Experts of a small language model: 8 layers, a variant of Adam for the experts.
Below are experts of layer 4 (counted from 0) of a mixture-of-experts language model. Rows are named router (the router's row for the expert), up (a neuron's input weights, with its number) and show model dimensions 0-191. Each number is 200 + 40 x the weight over its row's rms, rounded and kept within 0 to 999.
After each expert's rows: a language model's description of what the expert responds to. This comes from a sample of Wikipedia text that the model never trained on.

# expert 6
router,146,220,232,155,198,177,174,192,219,249,266,268,285,248,229,175,144,117,262,178,248,210,218,180,159,222,265,244,141,156,198,217,190,223,207,197,203,188,247,253,182,178,179,204,178,264,262,225,255,218,154,224,180,212,164,167,127,121,195,205,188,202,181,174,215,122,248,215,202,215,253,232,127,111,151,230,187,159,238,187,131,235,220,168,231,219,208,268,278,244,178,222,202,289,235,175,94,157,167,163,128,160,240,195,191,199,203,183,223,211,213,177,243,192,248,152,232,158,153,152,178,176,188,203,183,163,181,270,166,313,199,142,160,217,204,178,225,167,173,213,264,239,168,162,155,170,281,195,210,188,214,244,179,157,205,197,161,197,225,266,175,237,136,191,223,250,228,127,196,224,181,203,273,229,230,202,169,210,264,149,203,204,219,192,233,260,223,180,151,140,216,182
up2,212,143,212,262,169,220,295,250,169,122,196,284,228,103,214,210,187,205,181,166,185,258,187,257,113,203,147,222,155,241,185,184,292,121,272,206,165,174,139,190,215,99,273,197,254,124,188,191,211,178,261,243,182,248,184,163,262,181,141,177,135,203,133,172,233,170,268,149,202,192,220,234,288,251,167,182,200,196,185,200,205,186,255,177,153,194,207,183,168,209,218,183,153,193,239,196,178,211,172,217,230,165,205,233,236,189,151,236,187,189,189,260,186,241,178,183,251,223,108,207,218,183,161,171,157,175,169,187,259,146,186,243,204,154,238,241,144,181,146,131,230,183,283,193,177,198,168,202,180,216,216,203,269,196,123,251,152,178,248,187,246,180,195,234,155,188,139,168,221,185,203,214,203,190,188,278,202,175,183,189,224,227,202,127,183,192,172,137,149,237,165,217
It responds to: Dashes in number ranges. Hyphens, en dashes, pipes and slashes between numbers in dates, scores and tables, such as 1826–1899, 66–58, 2001–02.

# expert 13
router,197,173,185,170,226,290,174,177,273,214,176,156,153,174,211,224,241,152,124,156,272,164,168,259,194,256,177,267,213,216,138,200,230,187,161,181,227,170,229,143,169,231,280,251,169,184,124,253,163,246,177,237,216,274,192,207,168,241,214,174,187,195,241,195,212,203,208,177,159,148,191,188,220,178,153,163,157,324,244,156,236,150,161,244,224,224,263,154,233,178,170,189,209,198,186,179,162,224,174,225,240,234,177,208,218,240,275,237,224,227,157,159,121,221,170,214,192,141,240,186,188,290,193,191,183,227,194,154,219,190,261,156,103,151,119,247,240,112,247,244,220,144,139,186,214,261,140,178,199,186,182,200,199,208,189,211,216,192,217,206,162,136,160,308,149,202,182,195,145,163,194,204,214,238,140,243,120,203,192,180,142,192,154,172,260,187,216,193,217,176,212,215
up0,153,181,217,199,241,175,187,138,157,216,155,203,238,212,196,256,179,233,208,206,247,193,274,245,183,217,214,227,153,128,253,237,194,241,183,211,232,190,181,204,270,191,179,134,222,206,208,154,207,199,144,258,208,189,268,267,200,204,300,220,208,168,210,194,174,237,305,235,257,198,108,230,259,149,235,242,226,147,217,160,163,184,148,190,156,143,168,146,232,249,268,141,165,189,231,227,232,122,201,207,243,236,185,178,151,168,179,167,199,168,155,222,232,219,200,130,170,166,228,187,228,182,186,251,204,252,225,240,131,202,188,235,262,145,224,178,179,155,225,218,170,114,180,284,197,172,209,196,240,243,221,239,247,207,225,250,141,248,215,248,211,103,154,235,196,211,207,136,198,170,292,116,132,257,160,215,177,231,206,230,140,213,208,231,213,200,182,148,181,133,152,212
It responds to: Word-final role suffixes. Final pieces of longer words and person-role nouns, such as -ator, -ary, -ey, member, director, son, daughter, married.

# expert 23
router,176,227,218,182,205,294,165,255,258,166,180,202,179,156,221,169,222,186,156,272,273,218,163,147,214,246,155,166,234,190,158,231,234,232,186,223,292,193,184,117,180,155,201,236,211,130,206,229,199,218,186,158,226,197,228,267,177,239,200,211,233,207,204,159,272,174,181,96,133,144,219,237,183,188,225,253,172,146,198,260,177,281,138,261,213,277,177,211,217,272,245,216,181,218,176,210,217,223,142,243,166,223,242,175,157,167,267,163,255,222,150,155,191,166,168,144,224,230,123,188,275,127,250,218,188,234,127,155,202,207,232,231,231,237,201,190,221,163,237,186,241,173,153,163,181,263,289,157,230,188,197,230,133,207,200,153,160,240,160,258,204,174,226,177,172,181,222,173,229,219,207,215,187,196,193,237,158,265,269,252,150,206,231,213,230,172,222,170,105,183,178,248
up0,238,160,207,192,147,209,151,150,217,138,168,189,190,218,162,178,206,181,227,140,202,228,234,187,189,223,172,193,182,238,224,269,210,166,252,165,141,181,197,143,175,250,181,148,244,176,210,205,197,139,142,193,189,214,123,172,259,191,179,237,170,135,130,193,127,204,217,169,169,265,260,153,166,239,186,255,245,230,179,235,231,120,187,230,200,214,248,151,150,200,227,230,220,278,261,203,254,211,244,202,199,201,260,174,216,230,246,159,232,181,182,151,157,282,170,208,181,179,123,126,168,200,153,190,167,150,259,172,267,180,194,327,149,146,197,213,253,146,163,176,139,201,194,208,274,155,248,158,233,186,232,201,210,171,188,162,234,171,238,207,215,145,244,173,194,216,205,218,210,157,235,279,313,163,251,207,234,159,224,273,149,204,167,168,188,183,229,189,118,177,244,207
It responds to: Foreign-script and name fragments. Cyrillic and other non-Latin byte pieces, name endings like -ford, -shire, -pur, and digits after a year prefix (17-49).

# expert 51
router,211,235,223,201,161,184,187,268,227,222,206,119,194,130,152,180,229,201,159,179,170,222,201,255,197,203,204,165,228,121,202,163,171,214,169,228,295,194,240,236,250,168,293,211,207,199,185,213,165,253,239,174,192,259,225,246,211,298,167,244,226,261,205,241,233,253,176,157,237,174,225,192,246,128,159,309,239,173,147,222,230,275,212,253,177,176,162,210,100,166,166,253,225,207,219,156,220,276,195,235,262,186,226,220,173,234,157,263,210,204,136,230,192,200,209,253,194,213,172,238,199,169,230,209,225,236,231,234,179,154,192,143,208,217,139,229,166,186,230,188,215,245,198,249,257,177,282,146,196,215,93,168,155,167,190,163,139,212,220,248,159,210,173,194,126,200,187,191,152,177,201,303,162,262,242,196,169,207,156,216,226,145,251,152,194,213,192,163,141,218,155,153
up0,172,184,141,171,181,233,248,250,261,195,235,216,213,215,159,171,200,161,198,176,234,150,276,249,253,241,204,242,147,153,245,183,159,217,237,213,197,165,121,87,162,240,184,168,129,256,168,230,188,192,214,278,202,183,236,219,137,166,188,211,159,264,168,186,181,250,259,201,191,195,267,223,301,142,240,222,170,239,228,226,214,220,230,142,193,166,146,180,251,211,233,293,254,189,230,201,86,201,135,163,216,187,208,203,198,211,233,266,150,200,211,195,236,256,154,234,185,225,182,196,269,232,267,174,134,230,208,168,144,169,218,253,227,193,210,231,188,181,218,181,227,170,192,264,190,215,204,165,230,106,201,204,230,172,129,244,191,224,233,153,207,141,157,164,215,206,294,226,208,239,171,143,204,204,168,133,203,186,201,199,175,236,197,252,190,204,258,114,174,124,209,209
It responds to: English given names, surname endings. English first names and surname endings in names from credits and sports tables, such as John, David, -son, -ey, -mond.

# expert 42
router,186,156,137,149,183,190,224,207,171,152,239,181,149,204,146,109,148,149,162,175,139,188,185,272,256,99,225,178,132,228,174,248,161,259,168,254,152,238,176,230,211,252,213,237,237,226,186,123,217,186,126,189,242,222,118,148,178,221,204,112,214,246,231,245,251,164,183,213,206,142,237,189,207,158,240,253,183,231,249,239,222,127,221,175,154,165,290,146,144,143,164,139,135,182,199,237,224,192,239,184,204,190,238,141,202,162,163,131,190,238,186,175,176,203,198,207,216,221,217,208,150,236,176,176,224,168,194,203,174,172,165,174,141,183,117,261,155,155,204,177,211,216,195,141,186,236,136,176,222,250,216,236,237,182,166,158,203,198,170,191,157,199,159,188,123,225,200,248,198,197,169,136,193,219,120,192,218,123,254,183,196,128,249,208,261,211,197,283,213,204,203,180
up0,245,262,176,129,153,229,244,121,196,158,179,238,242,120,160,239,181,200,248,230,229,216,224,206,189,241,164,215,173,153,211,130,196,310,223,177,203,250,159,191,210,234,200,217,183,250,194,263,148,267,194,222,172,144,256,233,162,191,267,199,191,197,176,224,174,147,249,233,247,238,168,239,134,211,224,221,256,178,132,149,272,184,149,313,211,125,199,199,240,136,220,230,264,180,249,151,192,158,198,201,192,186,181,162,189,189,202,176,255,187,214,216,240,203,276,183,164,149,212,190,209,176,217,188,146,195,191,137,215,203,162,197,227,168,213,142,181,228,160,162,182,217,231,308,230,212,214,267,134,171,179,173,177,239,150,230,221,200,136,211,304,211,214,141,247,292,271,183,216,128,210,159,226,214,130,197,226,200,236,240,216,187,232,191,235,228,236,257,202,237,203,206
It responds to: Mid-word letter pieces. Inner or final letter pieces of ordinary words, such as ce in Cretaceous, ch in notch, e in universe, plus single line breaks.

# expert 38
router,168,123,232,226,182,208,158,215,185,268,189,240,203,188,222,133,172,256,191,196,133,231,163,224,251,241,255,130,160,260,247,235,141,183,200,160,141,218,239,232,226,188,228,225,156,165,203,155,206,131,104,170,232,195,166,174,137,244,245,232,211,197,212,252,222,171,177,163,228,207,207,253,280,248,186,185,284,155,219,208,239,124,237,163,247,202,154,181,195,188,191,200,161,225,232,174,170,178,181,286,247,186,158,242,151,216,162,180,169,190,263,172,262,218,158,209,214,268,203,249,245,159,146,172,145,207,170,193,213,205,243,145,160,141,194,225,153,219,178,184,242,196,187,265,145,198,241,181,113,188,172,228,240,134,229,258,194,168,123,215,191,240,197,142,188,219,219,274,235,214,165,116,193,164,263,180,223,196,202,230,214,301,118,167,195,252,169,242,151,206,221,243
up0,221,211,196,208,153,201,177,207,196,159,235,78,167,139,241,237,193,188,159,152,190,230,161,166,193,142,216,145,307,157,154,193,156,289,289,163,159,203,139,190,273,233,250,181,180,222,290,151,169,214,178,127,186,171,225,144,219,174,174,204,245,245,191,205,215,219,251,239,163,213,133,199,157,154,143,215,252,143,206,237,249,211,271,283,222,248,169,147,205,195,211,110,166,254,199,246,178,208,225,224,225,138,137,179,184,261,258,233,182,181,181,167,224,197,229,221,215,181,243,187,144,178,188,271,218,212,236,197,252,169,159,142,257,158,206,214,219,197,188,176,177,184,127,170,213,220,215,143,229,182,135,159,161,162,158,167,192,245,156,194,227,255,235,190,209,133,218,145,221,245,275,186,236,260,258,200,146,248,177,223,155,217,203,214,195,183,256,165,230,233,190,193
It responds to: List dashes and hyphens. Bullet dashes opening infobox lines like Born, Died, Website, and word pieces after hyphens in names and compounds, as Best-of-five.

# expert 19
router,181,195,157,208,237,193,146,227,173,215,173,235,234,234,216,175,175,198,299,103,239,188,210,151,166,210,173,180,169,227,146,217,141,157,162,191,141,185,249,266,188,264,197,215,188,156,200,147,254,253,149,181,220,229,187,234,188,167,195,189,197,235,135,265,190,195,224,154,272,200,168,241,119,206,231,192,159,172,199,221,276,195,248,222,259,155,175,179,262,236,215,279,231,265,198,110,137,183,181,249,218,160,228,202,174,160,201,285,144,256,227,216,204,257,196,219,268,252,202,145,209,156,197,135,215,179,217,178,226,241,159,171,189,211,185,154,178,197,182,136,274,148,215,170,151,163,185,200,186,158,149,213,191,155,273,288,168,230,160,212,191,155,138,169,184,240,148,140,192,225,217,209,258,141,199,177,226,166,219,219,266,296,190,145,232,158,265,238,239,166,185,190
up2,241,127,219,178,77,266,176,242,222,173,176,242,183,125,250,182,220,232,206,184,254,218,169,179,169,220,244,212,146,219,195,232,215,167,210,139,241,189,178,186,204,227,137,153,215,107,275,155,208,235,187,211,158,172,210,226,244,174,228,287,237,223,194,180,172,194,223,155,160,198,168,236,171,156,228,175,296,212,132,170,189,171,185,161,158,174,190,182,105,148,186,189,152,186,221,249,215,282,187,166,178,187,234,228,172,239,189,174,249,205,181,272,182,178,180,206,198,118,257,174,222,212,143,205,133,206,121,94,237,129,228,193,177,176,224,178,131,211,140,251,179,193,231,242,203,259,201,220,194,268,168,133,257,200,168,211,178,153,159,237,233,186,242,249,187,263,160,261,203,216,187,240,182,162,223,215,198,229,272,194,150,192,239,216,170,173,162,142,177,139,262,210
It responds to: List and table markup. Line breaks, leading dashes and table-rule hyphens in infoboxes, bullet lists and markdown tables, plus prefixes like re, non, multi.

# expert 40
router,181,227,137,256,235,202,196,232,162,168,139,179,201,238,172,215,187,164,177,168,200,201,178,152,252,136,202,241,218,118,181,165,140,119,192,254,299,183,224,146,207,167,193,191,249,146,173,225,225,213,203,133,125,176,178,171,201,247,231,221,113,226,239,266,221,213,214,123,152,256,215,177,173,175,195,273,211,303,182,170,280,245,210,257,119,219,190,277,191,237,231,164,202,168,200,218,236,217,195,210,194,236,169,220,91,223,206,234,274,185,208,206,225,211,174,247,176,269,164,203,258,168,228,209,144,165,231,160,182,146,139,167,178,196,204,174,189,224,260,227,258,182,162,196,179,265,265,235,251,235,167,168,200,133,167,196,204,169,214,193,147,169,157,239,215,248,240,203,142,222,167,264,183,239,247,263,177,230,265,250,202,194,196,252,195,217,173,138,140,161,194,202
up0,222,221,182,208,157,213,197,181,241,242,235,197,230,139,160,129,171,196,236,216,84,223,228,196,161,163,192,210,265,176,169,171,202,243,217,196,215,208,223,142,222,266,107,153,208,206,177,176,215,111,166,233,213,205,216,238,253,172,183,275,168,215,236,197,264,131,203,206,185,203,196,255,141,204,147,239,168,254,170,112,180,181,157,241,177,228,134,126,180,241,224,201,228,223,250,146,188,186,258,201,195,241,236,173,243,154,242,189,223,242,237,151,167,260,209,207,181,223,211,229,175,281,153,204,190,162,247,216,177,216,230,240,233,243,181,168,143,221,210,202,342,179,216,242,164,225,258,189,222,143,209,132,294,220,176,173,205,210,240,223,174,179,309,114,234,255,219,186,246,185,138,186,149,184,244,200,247,236,223,243,245,272,191,222,180,135,215,202,201,191,198,173
It responds to: Name word endings. Ending pieces of personal names, surnames and place names, e.g. -ley, -wood, -ford, -ee, plus common first names such as John, George.